From a checkpoint of a small mixture-of-experts model trained on Wikipedia.
Training: a variant of SOAP for the experts, 342M tokens, 2609 steps.
Below are experts of layer 4 (counted from 0) of a mixture-of-experts language model. Rows are named router (the router's row for the expert), gate (a neuron's input weights, with its number), up (a neuron's input weights, with its number), down (a neuron's output weights, with its number) and show model dimensions 0-159. Each number is 500 + 50 x the weight over its row's rms, rounded and kept within 0 to 999. Numbers have three digits each.
After each expert's rows: "mostly gets" lists some tokens that are sent to it at least half of the time. This comes from a sample of Wikipedia text that the model never trained on.

# expert 72
router:498367524490511579553468555455479451429555556510445508532493498537569524512488517519495529524511457547435523514537513582420532465470497503438403529578477456578584536488497492531491425502473520520527484564589481457531478523513494584582488503532513552487417499449491446469509614497475449506516492459464541487424490550506494488572584526517522487599492484524511451465545508488633427563445436476519442459486520440510564497423557507474542535491491456464635518443578499643444606639476403
gate0:505506440428514424471545463588492509532498587542524540461554478494493462499515530506597507469563589472584438440494501490533437488476368524544435529613461520544455513530499433535453513393512438457409376432482474518492516385434469452507461578537480491471547418539533483507453506574480454560469466453477500498489566433497488406582424513494562467486493511487477452468461501570527541557523552462451522531453531519537573477432442590503483340525483516459509480466491578477501569589515600
up0:504457415524564488535563532502539504517549528468477559470561483573484450561465483523507531419560512509505462467533554500543475471476550571502467454562538488546480591339466588457557461523549430514362507491510542468459521490518581488559423536532505505507506443502504596426531471521478380476422552531508600438622546499553503583516607479505497504475457532570467497521467474486490518512427475536604566420465467443408467556467451435517453553526553504604547518427507416580489487461537485
down0:415455589544609499551396545506446476475493463437399556466454502513510496544529549456536496504492463465494480483588533469460501487510551505439527363415433517388446476496463484554510520421549491530564522467417399394559446412569582453524516398440486534549483500457433473455578469549530600534445555505510481485469459509549544452534540502453497439569383414476493609533493528476561497462445438549503526470534468540528485496463553513533524465427549562487521477538420434467517482510559483
mostly gets: " se", "|", "See", "•", "-"

# expert 91
router:455532518460470519465506388628542512457462486438441521538472581445522535440521460394466447559429464577504532481415491428422534527472464541519455505412516583544503437499441483500539568462493431492525546534595460481505492513515549544570456508526511465472572471537546596401448505438542461572611413500469544477520511489471519516551517462515485587470574506559439424566489507459481434509498554536554450441500435423553554481469510563551487563435411452473616539496577521502441529602542486
gate0:470512542493528500568546496473513552537517492532491515456558573538482472481412465498546504491444510426520431444504508575493523487462482523535515526500417482527468515543468479466602451521532443556449486560466512532394429449535536480475535484350545446364457525597557509448528547482591529480552557491505476464497485431589458496517491477399532612480673469499565412503480508519462434466604464497508565522497578521464498551459491485477479510528524323497493451560549510539484560538409537
up0:404503463530449548594468558447502469455477547474489445542539499545477475558511518438405356528544493439407498539513486499421569579495490493540542430580512446392468557525514524477434482512446519473528428506507428545496482497419543475504324506560502444571455529522526459480489454540578507532464464496469463517450456455484421525538539458495469543530444508472533563544540537397514462502588446449445523451411467486400540519541601576520509487484508600449475593553483453446439529462455453
down0:489497549478506506482466474487537572462533565501495480435563553482447487576572575421529384484452444501445494514506509539419486532508521444604472500500563462497441490583475410561398540502492468451560456487433405579473500485528584528359446460497451511490520474579486384560514462553545430489508471525513499457483534457491554545502564490485456482540484524501522449612420474479479533418562602536564479438533526510531488481522500502447532381600582523456514511552472416512423393463460577
mostly gets: " T", "n", " N", " An", "is", " Roman"

# expert 92
router:512506505521559495541451446508459553541555451442535469498485525605476496531496487557606494605569547452547386470529530455604562504410447540501488497461557440593551440480460515459519523519492511578435446454435416510525510471456462459490486487523383469494503508442623563490561513451450529577539434569505613503472477445437525509525509426543483464612455458552474515424554478477499392496437548449522572449543497516508561463484440606428423475545473533516439471495518599497543503432506480
gate0:515551534512499438524509444438614478522578496479444499571504502461462545449331579491372516494486520559529597581440466499539546466494538520482465504492506553428531475501488563542459577465419495392494447463375491512525428530605604430541504588575522532525435542444470432532451473492548445506467438547489395466528526529466455460566503528499546478526573516502478503546469492566498600516450538462563438587450511515532578485505483456440503588591549541429528503469492476483515501492491471
up0:446526498403555590546598367475415501556588529451515477525462489460521409523533499473505526486471465496475451440482482463503385529560574565567479500511461378454539484523460526532425554469484507535568545479471470532529552516549483480564618464462522510431414623554409419487521530542524433438518563518497458501504448567470595511417498477439565529569556604575448481529435425460494562506436504486504479535483501546510474519454554414523560510557517480506495438525431539560555526511480542
down0:526506479538602546625541462551533448592547489431500509473451517418456572471365517470563388433588551486535564564421503481503501527437499415484500487539451539475543527485481554515468579518480483470485594493477464618576454468529482501508538564494670550491449542526551552464500482507411495443534514436434432470494491491503479498505462496492465439547534507511503484498507576514556480588563549520422499449442556540633481434451489470528568485489434497501485473541540566571526572533477428
mostly gets: " in", " during", " of", "In", " In", " on"

# expert 32
router:533383410521456478425496507476540622514448567517449481490523503454529424502409497514476478435479575507507585495456489469483486488530490427515427489527462442530537381501536515532529444424411531477552510533503525487555401538571513517486483498413505508507553475443435605546473481590515574548496470515379512398427519537547476529558481536512457489503436503419522536493459533455504482498470513515548545594499440530531535582471429508459522459456599431515534509517426337468475436515557391
gate0:546447421559436510523421522475453535535603595525551555435481525556544479498545451529498463413534525449452512490476523543518437481642424455460447510566545475414512444497603542521540447525542485471442467505443472452534479586531490442578545502407496400558537478516513510617476501476508571494465437517507520417571520487487545573528499499417486542477578552461425498487422514500558472538536619551411565577529443458479540544566530539573454429467481587474535500486478487548564415486479518
up0:560451582517516405496518504481489517571469510475496449552439484526521477494456487595555475482532556514495504534475519409567453570584463452453561512486494426465577472528458462518421504479430563476506478398482418404385465533550376479461522406512426471514499512531327539493502555440554453478514540497454424533496459576543589501536525475525540543507558437549474523491491537475490473452553503497430501465532483493514407480447527647495542447460492371561594417508503545461517480496518480
down0:544471492533518477491559546468437461533481577479453483465548471551456505499453421516499493457528428421480514515514424472585438564536462387441575512541435409414495549567613469509445480451581541480602527556416452523547449454566591477463531518491487544535462507538423503488542553455448498460484470542443489561506443486531379521554398527468498520404503462572508542516509546502497518572525460409496428571549514572545606508414461578535567550530414436546495534518457494554578544504495543
mostly gets: " O", " Li", " So", " pro", " Jo", " Ka"

# expert 39
router:514472575439466548676517524523544536577539477565542510491539503450579527505495522477488524491456502496501479424426515529460531498587474525522530485526572574424529505489543490545497482492404511432483536480473438490460589437470502531610524648481506518571524509552446428450520474501467491498444536503606469455478468495482483523443499446537441581595438465564424453531515532465486544402470480469459544494446426578437487433446504485532488550424450386495474557513467651488384467527503530
gate0:546510503495538515547518557496526562581426512523450458547563500537501547541550448437540473550503489495465431497519488515401489527540541444549473445533546519589525489500465527504424504484600530476463512504495502578499538492525530435653452427576503477494489466405434478464597401385474499577491511494520432484466483452441482503451523586489593520577477454471426536579551520551513518481463520431421540522408377519505502553422428464471513546473555404618415521447521443502505448553411509
up0:396475370470479499569480521495485457541475384437520481446552473609487502559429458436583519493410462561462516432545548525557470499524592560639540577492472495567559541520454441630505515529456459488531505550380479514429502508510486531493532561498544504505532575518576499496527464535428462483451543554555573418580534570451471576445544486549423567514514539437548557482476540517534551560475472577477479522463484512474484538470561455541449489524370492511469517412437496524530522471506485
down0:476455424520467486533395568498542476532457516547504548491423568484522476470542495562457459383624444499526521554436485600439495447518521521536525430480489547493404486474514545502534553376585485467511495457466527479573517461462597499494421514537467471454506554514447440535538478577452513454457539524448502539556532489471508484427459433383495470513401471569577417548460513465395420411456490495514528522585602438594487549525477511439430461493555472460507430475512539447515395499493548
mostly gets: "et", "mon", "duc", "ock", "op", "rop"

# expert 13
router:461540440521526552455540512373423453429511532455478387444420451546548416479519559549442464500443451601446550443506497536510487464414571560569568475540556484602515524452491528439521519539567482519471523517520477476561463512453473505347515540512403577494542557463477467544481488400472483467511418466532464548463508580533584543507467484493482447511473495548548601502449410521509537506562415560456483592511524489457511499524559508466518429443494465567504413525473557479586436458561573
gate9:467539462461416493441463513497494547413529532487613480491560471493461553507477468438516443573550379502455534474489477463510484391416515476447477462445504470493474452466596526500412492460486460491475490407470563511492488477560504564484466503557434416488533461596453551391592459556532502466541587538472425536540495544420385579371470403539549580524425462485512562437530445559537526550467501542535474485505469507374547438515483500509547463463537467552523529572535558506488491557426558
up9:533444410507473514514525519434479506625501507501492444524520430483561532542487427520383527621578444426515557545608541400470404447444531524473519524528496482578505497468453458550413497399505527582472581435557448529506446559538427534455575529524452443492617481574518627449541531541504438479519458600477563568486479474473423553492528420503532475486485520495541525624546500435500469559480467436475492585555538502520529506516452463484500514519466492466508592450526523490501495533446567
down9:566429564509474474475591482476484422485520532560457493465522502524492562582513483518528575451521575540594423488497481491439402520458498478561436474559536518551472592475595568549462534489454498430456487571443469508406513524482544521459480466469516565481498493428451485469460510486490509492451440483500500532668404491561401398583523530530536490463616514482600405506500441436498470503423497525559441486545510500589554567486629514444474517559508526522508479523532489590558502494465604
mostly gets: "General", " general", "off", "ent", "0,000", "ant"

# expert 16
router:437491469447539547524509555420470534472509539385565539577496492560545525491517418502541479432469519519501494525512579439573499441469499615554485551576580427463426554478494527471490394546495431496546516383448488491572464432458506469605466550476516537546493535445537481483455453460408544544585474568469505459475494460471481531474448456412568469609509463507526470474558506381452416406546541465481549533585478434451431482500529499473515395529511475560445408548480544446443507494423485
gate0:595576508442489508593477469472558577459562484446522516487532450461492403427431389531548516496515502481535547518514580570470463533537535470495419478477481466445472515501554442481583500534600497446471489450544476502449490514612533502577517533554530490512526457481493506550537454445500607577502413522510560521442497477499415450506517446488545519523571441546620456466429489572424568541463449504541445563433531505500505557462454440503648560546394624435532507578523466466540515481459526
up0:476466572495469525483548519484414469503549461463527420529499441475380524534479502554565445468497572491477492492519536446522499426526414541526515461505523496475407520491441395567393454450557499632481476500542491440461459535564604542523514644490543487524526500547486494504472533535458384535603572450514477515463575451445518471500443559443622504504448440451541450513461484534509469522491549474553489414418569454500413605560517555530534494522524414497477486451547569515459564504397524
down0:558543485613573534501500491545437501485477539508540558495501583544618503519523595391433549488471534505437455568509432556490485538502571508504515494538542445490419472453604512522516604510470587447536465499534543490415519575464398463473510521434492515538513569429471538495592505485530506486512525520464512537471526469468411525487561538536423594535502577528452453557526533443560532442566562504427370576479553627508507454573469516547502523511441501441493426467460465450461377486478456
mostly gets: " Re", " In", " Al", " con", " Con", "In"

# expert 66
router:474425421493487471467498475528562492491457425404379485462486452512542534488478499488470524562513565565493500324449425402551531466608533485594502479491584583511571427466488515456602433529536436562501493536426520541502547440436433439555502527554508557491567511502491517511555593493568482499472511456524520513513511519488463526528539481463548418510390450584473519460419475520413463548624543512463494498553556486505412461487454463499418557572526429513552545484468438465542434504523507
gate0:553495521606586516475483454487521425450551478531469524514494485417426493537491499563515484467594526534520601530529516463523545482395489474423553431490635517498479512506418516588550451562573407479475468465535437494498472564489426494439515459470518520489544459561588440459542462549563560558505516428581524489567488575503552438475410483493494424499462503449535533611564523499539489497502516583598562459614488465538539504422384541525462547444506462507454450471410535559452529530579502
up0:533485401433520507493495564423438560477542499473475489509568494539623496413599471514465513433393468425565438477452448474514476519462431412474443518469474452478522534540455510482468477512479557542544466461486484544493561438543453495519548527457516568460603486491569608468589528511454513475543544509459574551528607449475462525504512517452441509558441512608562431520489435440476490544493495419520574513456581557517519570559487567507531455469542516416501617508492532445606418591571532
down0:525457447473510530487567447497462475535408570560449501472562396469565469537445432473550605574513479491487559445487526502491521531515495518514493512502457413502491455448598498611464510345498399540419410414602462512525567547619485527491521542434491488583478468403380462542536498484567425499503464542460519510455604478503482443500562453515506431492477487382544506471555568527493456540492450506543485497435471556487534412507496481501539544536544509507576571558531547452476536560468497
mostly gets: " K", " C", " be", " G", " Be", " gr"

# expert 68
router:527417485451525510514502516441461550493465418446416442420438517520477492448519489539534547527456495473535429550526483417449461445592404452531431569469482473506522476427445547389429565469445528496518522582512542462513521487404486457447642402510405468457493488465440388485453470509613493435517528495449545463429469456552583519506474564441518407539510465548518541460466570523567487524487464482476526612526461477505501477496532471523615370496467470527460515479511475434485541512409451
gate0:440513501519484503529487364479570455466599494539475537529573560548437497521544373552597507582446482420564564530581546452493559474544578515432539583544517466519546537474518586486516490492551480511490503505434558465474463458536461446547487489499539519617474518470428483507477506476425474425514567406452492524588571449527548541572478533526449536541594509565581525436539431533521434475476510510434382512522459571441481492436509473466548389549425550586453531521507462534472480499431471
up0:546531524475507551629532565478505571579455493489532540507456429492508517469438515599514432536503522457493648427481461541536494478537554426495512490512564553486522599524460473500596466478443572385449516457523522613473592561527535491458603561438541459467504554515493568568441589546423562539574493526493549517547514501464516501472515526464620407531458456473381457460479547467542468493536564515527574494491573511596578561563564519487545550516464528488522468462572506477473516472494457
down0:469575491486469467513472550479511492505556541364472530486546486505497494399501442551457453524554532435531399502522579519500489512533425631562512556430569506553525412494433535505468493557471483575601483431443553452534552509509498503568565543569569493549482589479426439473474420540515548509479525446409508554451463483404570472557495490511527562368508446474528522565586512475480492558543472500463538482531483603544514591535487419505548472571463515408470516482513560483501546452382434
mostly gets: " Mc", " Ber", " Hu", " Bra", " Se", " Gold"

# expert 77
router:537564505530421398476482504521479468467561506465464508456513582522566504441478517479496434572479489526524441443583508471462526449550508506442518429487574513401428507528520440405501423501464484439544559398496547556451548450458543590396544506336466522493467397570492591491467495398614531486522429415494399476492486499463431492497441578491507511473453526429562455512508511470476569521510398497543479459551467479494520482423584547553433603494506511543499462518449481483445498446535502
gate0:477489343455581502541568462567590533544515501504433423507520486493437536472470445524553405491537579510450534492651508582478644451482465582535612606484540536529506500423445576455452610582522502500479512492559542557511435507470436493515475432454516572510449496524509508494474491531550514457459503519503470551567567539518464509519513593541546478540479397533467484480465540500511517538534545473500534448569491494500535576549508501529507562483534556528540532462397549499425399524584445
up0:433645588500533544559482499479418444534513486478572445422463486438560537521477531521528589500475452451437584460526510572500532513449488496446583424432548459416532563471502458491550506505494554529591439541527413544476501457570463501575490519486483499414453472484469447484450505509528466506503522488512582452471506483529588554494482444479587516509573693513423477572554487556487538466497417501481478512440563513533473551507450587500523530643542514465405494539531504485472614484500525
down0:456559530540524494535583463570367512583558582539532580521463503544468445475438532468459469496416595474451560479529557489485511524506466521423551503499502494493484521522449496477460487511621516451484535441439539601418432374546481562434548519471537498548426517496516514496473488478492508452512519442578568530507515565499529529500442454459500511586515491490482593534491425448569487527554531482403495700522454505554556497422442517584541539489526501458534483461415601471504554484536580
mostly gets: " S", " P", "\n"

# expert 75
router:499556564531519491435450529574529579481491513518482481502465513523468578492619493530412485511571545481562446508510551427420423534401428527542443394493508544478553456481434550465568527528538456496549386567504545521499554494455566479480522535449484519483528498508464502492483437484616593424462476411477461515561417507477466410606480527417553492459626500468541573442436535517479380467410517495573498459515490475567535541442459510428492532517506540441560484467506407462450421503524463
gate0:564517508491524462522526517601383488559462526411531490493508489513396559535456517460580406406534624501548451494439495440476505539518572545462390480509497447430541462487395482516576474477628547490496441482525589531422556465454460540469474561501561483520530502469459524481493486488550596505442467570503509453585542474439501508487405525560508520519522531500646449487484546481440562538499484537396478544545531492521545435527518517472454494533553446621550525494562528561399523464485452
up0:556506481539519536415390496578496491493490473495487552461475467483502498528516469491400544528486505478586440604586418554475451538562509424568469587593462494483489566440514512574540553486544530476444395557461416384475519501447531516508454504446488589481562563520538483476465635528518447521559482497496557479427471439509472513497418524449580503409574460475561511476473523413561541390450493562470555484517512573535524524501463563496518420494497519462486509499521562613533446389578486
down0:493443524445456516522579608425386506410433577489544555466509505497530508484466468527584460467544496460447478463569538571454505530412437589479476459457463409520497504450510553474545430516523452469514528610556489526451504450515467480493454513472491478460497510489449505548476483475455542588488471422485519516518511527584524459510498576522659493438573454448408438434485528479488421537557485477379430460593427440472471514524541486486565490517421599584498520542601556532535533419539452
mostly gets: " D", " B", " N", " M", " H", " J"

# expert 10
router:470459539566500443565543487583522489427531521429553556424438506552456482586460455499435528518433413475506535556594494561490508515536550542473454520615487542401515536558509513513432553462613496488544529511522495496448438540426554471529438618603475448539443455499441422486468527495449410406428533513539537641470408491558501537517444429472448515503408535486446459556515496531593531585414453536467455471445511428515512452455529484467502509522499452517451531575477518499512406491501516
gate0:541568491476353480514445500482444469462435523509447483428546459468470432547508427558582542415471560480468443565580501453469536520515420463463483520381522516491476407451559419566525549512549569545580502490493557408513481580456446534465453537458571459494572519546464418487459428491477487406598579492430533469536569502520543454499472433492598502533474522424506564517501431564475467482505510514591437467458539518575489481407563521479613514451486477561508453516486553485527422429524524
up0:477506476472430447484427582475481516587462470418537444525490520448515496426499441503435513537550551527454467521531489446554493517492469527538572557471500501600388461504454501398485424504547489577568512467504616503504542419446462494393559632570468510496474443439480465489481506446456501534428487571531501480463503538462668404464403459450510460487551527447512496376465483539468481456506458545432538478501424504451490535429572522541601453547427576539541452558517545521499486543513501
down0:557579497475566591471575388451485506485531530581597490473449459548467509500500564496558443524445541488452443449432486513516549472599424590488589514532458439433504503459551610438558572621521495479534538564505529578444544486525457390523465500536465513500438543500555484534511535471458415468596419540505525466456471458437471528510549537455471466488572449516459502498563588507569465574544557465556500480505540458516508429494475537432505515531447480593549614479494450523435610560468517
mostly gets: "|", "|---|---|", " part", " Democratic", "leg", " married"

# expert 84
router:468474491558521512489527574557461450431468379529539414485561516445506569498452563514505455396407545436462423460512435516469465495533508546493405418520545463461497495533640503495502550487580597447493475447447539472552510385444426535494566549566512434502524503462526447495546522457512555501410476537440419550506457531481443584499405483481469494557514509544571427502539546489482407448491588484373545480526525478475547508394390561512535490487501441528545556459472557461503471450494509
gate0:535495511556560521472462552517430576586467478475459569466466578452432444522475553497430519500522488430486461418477417524563536576505563609411430555518456425444451565473499557486520444481469499575485528534494551404580457513498471434556490505478481530555506550428495492525377615524385596489548466584455527562546526462538434550499534497534559495516532517477529498531487559604558583561491503519529586397496512535616511553542465538512513428471490471533427523494497527483575456505477419
up0:456500365496453369494438549546542478448552520459432555448480567531491484523508483522476535529490484505500432482455496463465534575432412558445497463570481546514534530567496524385459523475514492484482626442455541512560451527449472506509568558439397532539555505451496537496507467437502425551510560424415455489473552500472534527511560526598535513614417489566448502517463482466467509513518545503514542521497386464568494613464398471536544479590475438487581519575483605531531458471498408
down0:507485477508536560522476499416483516490469478613499529532479525573480504537546467483520488626515461471434567632493498470556375412529559446554492503481483484508466542544467530547388603465500491470532422565416498487544516482542504492449448506406493515595554462528567487498528524439589534491483559485473519596513496542417524468341479486473599561475489564470469615485533486504438437512436544401482511524488494550550518570479436551523415465431562463492462449566564508506507562466501561
mostly gets: " at", " con", " Con", " At", " As", " Cor"

# expert 18
router:506511476551483539508531487447448574568540550516513493537473526468508462403494440526551410503439473499524433431549471469503461458495478514467572583477532499490527471523488551482525491488535500512562434519464492440568414598640535551503500605500470514402543496560449458448535455389563496458460437514611552437442532527521483536538406522516491577519474549488443444486518518507442511598487451395499429577476554446526555585540485358484429532587425504484502394482555491493390465505495486
gate0:529549501487443496415540550432486431541422395323492504467469518486458538476499507487421553521495537587497551581559447502464554494470446514510554601510530425579420492515505488534505545554498502547546497475462515425528383551497590591474498470464580530566563500516491480468494574414550403535555568434481499462538573472414441507545477411477475529534544502509481481461558514505497542541480452413481577537548513512481533414433487543498462457451477529475390410520515557460530439397486486
up0:488474546567492500480501559472509449533505387520572489528581507409509548505381511476510456529501499523499535509476537406478584496429507552490524506509551534435496533492488470433539411521470443396554526495421524450504520555522417394481436554457422596463482503453510515513536513550505571592409487515474525564509448495421615434515469447542602466433425506569507601468552480530556589555507550518470450447493599554494525470514570569476521587538406496543437542467513459518598472501455459
down0:409528544569550472438494467569420535498443454459522491526506476478523546501612454430497563413515435449501395414479492481521486470483500490495504545379543595434572563497520489576485493511465498542436555510518436515391594503555459550520550531599459453561474534500459511508449559530497473469430470490508555496551538510533431479438431479421494511564447447585472504458494445489481545460577471448509548475537508391580442491636500537452592538492487547441436496423559459536491493495419596
mostly gets: " di", " Di", " Se", " Sp", " Th", " And"

# expert 2
router:509515478472507448515497522527555463524492549586418520415478550470513443451420543492571558405562546508431532488422501542444561633422568532532551518464503503539522477528406449495420477460563482435437489581532570524544503534528483479536461568578497540422501456518490512419507518519491447550449514483502475485526483448494454496514407444417555556491454512457485499543476499485627452596490453525509508447575520575380428533530504454556401445432485530532583401536562533550419428536465572
gate0:504514490607474511439447460482556516535438400527564476377520568544447479499533489460511484496578508516416491532449414473585480594487468424534549466503450511534414507509522469522465537549528530539610469577552538497501387522431553498522475565446459561498489556535476452579499510548524451465439569535407505485498430467418513375467471474483485449561422494583510533413498446593450554490513476520543446505487483563518559539553501452426574592506585469578539560476522496478475570472563419
up0:568478527488464539450532489485539489481571459485507639537608514462526499462463595505562494458561530497474473427489527497496488519517550508517507467466452460458359549594506513579562429518443510568469415426496479542604495501431426579569496533560598460587461485508451468464491509503604522465456508456489503617511493469425457543447501482601519484528523501586528563512561528483483552546444494480534524534459487409468582518581496579552550443474462443620523524564476437466406485515565534
down0:539463505495425534488524539485536500417456494490473494565437546529508491479565650574471524479518542480521561543545524472549544441500610550547478626501493485406499548510526492518421435501547524459581428534575497450446539612523497472460523449514445534422501436436498477514497492510427491546517607484528535437541517510560499519444585533381675429555550463469483562514583464481478493427524485494486499513494547522582407455420532467532486566521470532414390522455503536518455525452501538
mostly gets: "ist", "lect", " author", " artist", "cent", " politician"

# expert 89
router:556489452541474523478503389448514506477419551583486495598501523495377406441433517554520413433571494480471469572481522483512493462511511490476478526456478466494479353449475516416466448448495550529465547567511531572544437468527568492633506520541476540488412500513519511457561461486503467428511504446537533470503518500538572361439486475497504481432481493402430560489484506439525467580509528444527530624542540580522433388469537457490432545481529555460538521475521435498516564388547551
gate0:458472480479463512518507522437525550510336453557555522479504551467403497525548572503519393443501474476441499486566501512435572472485484465523472533479607457587481450418489499580495479496508499544606447535579541486444587547474509552424461520538463456503502568503503484451545529443490387430601590510474437421480508495557529469541513441477527525398611502531515458531508500458533426458578513474501424480497539570435388485452576426505583450513526505605495464504489503488395519484445465
up0:455551515451593505523439486464456447491495429461367444531493466507501496502486462505517525460483442443497467511522529474548632413423523525451540484413552451450625586543486448508482603403427548514437469492527557537464463389579528506516512523439574482461513515579458498552551506532513540401538456516431483606508503527492527495490527462398466563543579453502570545538455532456505495450454502467422475504550516468556468427515498489640488447501536474582605439554483487465521437482468559
down0:523499458446475570512582549482513556534462446476488561515494440494469468547470532447466492491452489442397556479503509511471519450501545478486552413453499437434526499480459486509504545462433592570546456579518488441377453505415519548454585551368548497445597514488444507488425480508496514404416529498473557507444513495531555483446388477538477502470527415446512455495606478561526511457560523540338470460534495580551528477457495456495440525500544427498581496543564562542472531637421515
mostly gets: " Ho", " no", " do", " Ju", " War", " No"

# expert 20
router:455532536503430456489480469465486448501477596502588519509518528556455436507459559540471449534447494551469594536502510438581482390525541525614517556465529585481539517579515572455484468533527473528527561451426485534551653484380548519490553406505440461579449451503539560551465519585528469512563490524570517477556467478524487435488567483423548536565474475512570475476401507463513607595431573495539564539494470491499541456478520460637511554578466521519478473469540574462552492534459442
gate0:496522433401448591542470477567475481489500504440510514517550541519507519486498499450473553524439451510465556543389508447462585506484518528509506501419490591505463469436428527505527460532463542554499517480479663555493492561440526565479424540505480480495516466490462487556512471433447611469498433430532540529433556484410534494441538567440487469476506620491477436514429496482411548440490546549485478485528461478573407523444446383627652515539542489555472548568514553525578433509476540
up0:424450541560475452454514447492450461600512450465449527517516473454471498525491507615531489507504452510532410528577402385483349479512437578529450433505520535473516451537531495462465514534584401496579518522546440415505429547533508492530597402484547502449476545549536511434526548538516476459547559600515448538466483569474547535509519515480500512525625551447489552556490435478489541425480512499496464510558566533435489616580534597470447432458450486422550512550526456532524569459454547
down0:501463531451523578539496470483555403495423545434456526505478407393558515607504552536463419487541541540469473524496498527410539449412584396547448501484522501439535375456457517435479563509608524544560529534529519518497494461580512466511452535458518458448528552504559502578535525415554504488499555508558450444518618557477515642540509549568595487596510552604499514519472528512459508508505487485545498523544429544409504493453559594518494463503495532601492522493433501480465508595476481
mostly gets: " $", "$", "–2", "€", "£", "_{"

# expert 11
router:543589444488548516514547522480427462502372524528504503466508468532504431501467495487480474537468538549496463525454564453466465465540515519549474402499513410471519493445591546416492516478430580462571430515505495467425490437488462375554356536498562394410538574532573467549410537551516587468576504501551624516482502482526433557548577562607401510519440526516481494513576468508471445518461500491542458488536484519492508534540452515492528515394574587546531529487510447448476545415448511
gate9:532469489534508517505433586499493444465501467464507529524414487480490460537468554407368593550495397508446500454522403473494474410589503546555408497567589527432462499555547545521497469472542517483537599370501470523422590464472389561473567570428476473503415541569538590499468515562560465528528470595592574503464505481515563453570487546482507577465541495489514521472520485510434479531600494508527445562520529530445427533534517475497498489490513525497518496419449419420537538446507581
up9:420594541544518469450500525480492529578487529436536497498586484527581493501478528427484508515519513527467529525491559445474566448521383482618494522529444483548403506515511552545567532573632489430473542507507471531586415484471528510418507490517462522480453428517512494503557491624475412603507521585412550410492501487571552501547573457492529571470495565505514445460485530517450615481559526518521470509466469532505529507570485608518436465449515571446599430483493611497445570573460467
down9:454486385533499470582536494459465381458492541485437545462544544571473556494483547508421580503492416505504455455495508465538492489466462585448531417512531473482510551575550547528456454563488485512527551510443459456461454471475530455628525540472622522517565538563482465525456448553509587448509400565565586490493485526469476548507412537540424497520526517595441497510462524461611519593530526479551473564511462500460539432433529527463465544459610590639528504492460435454582475538543519
mostly gets: " Ma", " Ra", " Ro", " ma", " Ba", "ra"

# expert 63
router:497492498453495411474532535424508429485437496578544508515470532492520572496533498458488448457520526534537583480495515547514544528525522485550404482487586445493456532473467494360410485460509539446456547447530437523554533564462493411456488439499454488472495504543500564521521433451408568436599505577487432440576579593414522385590439547463515507415477499563450552462495520507478451509516407483510455502522526491471512448548431548427487564521568538444338570466573460418551531464520523
gate9:424480431495426517426562471472446477592450540506473526433403438521444578522478567444478500453460524634466489509522539428586432491489498571493567484469542552545531470540568526465503467491479491458568482441613471472529545461551438573402473490492440460517512478507453503447504527454555518505510538492490516417496498497449481499551525434502504422464477585416507467517501462415487427542494505433432559464585520586409488496540566385474551417510488412493455504483516591606538588552527598
up9:564559447524484509499520513485524437494594521458499537474470579473470576574458482536488521478551590464515542549452448509531514518506489431472526575471445479483532501424424372501472517428474637528439571547449443495475511519468577426477514582479564515478560431591463500498483456511531503473438532497502546492625560497483479516451510512476490442523497477492449412533411545504582459523561525528391475389506493510362421447504469573576562526502627498563435508441505464545516522603482455
down9:451560420468689454495493555541450535553492500565582566451533540553554455504552541464536379502338550516492517570490595499503462541593530593491483569533557434597467511499517554471547494489560503466505546506584528472504457416532500534480480576553419511498454487511519471422548547384541460503552511535501470474543515419544472404548525456524452480503475486489470538495500584510483500500459561482491526531507502532531509434574420517544519521439477506511549420496467559523467565630546544
mostly gets: " U", " I", " co", "I", "U", " II"

# expert 48
router:407517505515513499575444443433531564424515467456494443441500559498380419570514463517471505507454532440541475515543535477475521531484534561505441422461508520572556445482459487480565467632488560529513405471464428481511458525448465458463491469404453432520463572411528525496479515460502423523515470593486507410516425500464510546503517394477509436603487416517469452489565570536560448458447611447562524467485542482460595494462580501453526547415532470457563487515496595457582549400520474
gate0:486496576523570381423452513539630505454495580410476515431460394531488463506446523507507499523526517538444473484413565489525473539408510526499458589404462513420430539572518578531496596565496611529528473504564428423511539529504487542491465531432564551499470535456588491543499444503566509541478563461545570442501494608514455468421542426471443507423432525565556516519559479461496489458469490507491477521516516525499521474466584528538496604477466421525444396435454496604531525541472511
up0:594634431519564538551531450483456509513467468456417421504536451491448511512532495428420510563493484462506510542522488518473539479477507579452474520506483478536555438514476528449534435558533418605498479479514481450467463458400578508480495352445537376532503540608514550433470503549484576510476516531460523484431475434563478667482476479477574457516462434505553481478477398430545569569522483518506505526562391476467504493489488547387485519535485553415478467471475482426512475514414539
down0:515494598486481469502515559448476554525526530517534456515432566504539508428484472534516445450445577540518434464541431508539462470485460438595516455586388533391476496525483438534502561449528396463428498416519394453590439539506457469547485575541436524505519513547491420387632569394466381492524505426524441457483474509500506598476478445556448493504481471484469499497507576493478454471505493437466442508573504543518506503478513570477518422400523591516520533458470547408601489479529521
mostly gets: " of", " from", " near", "-"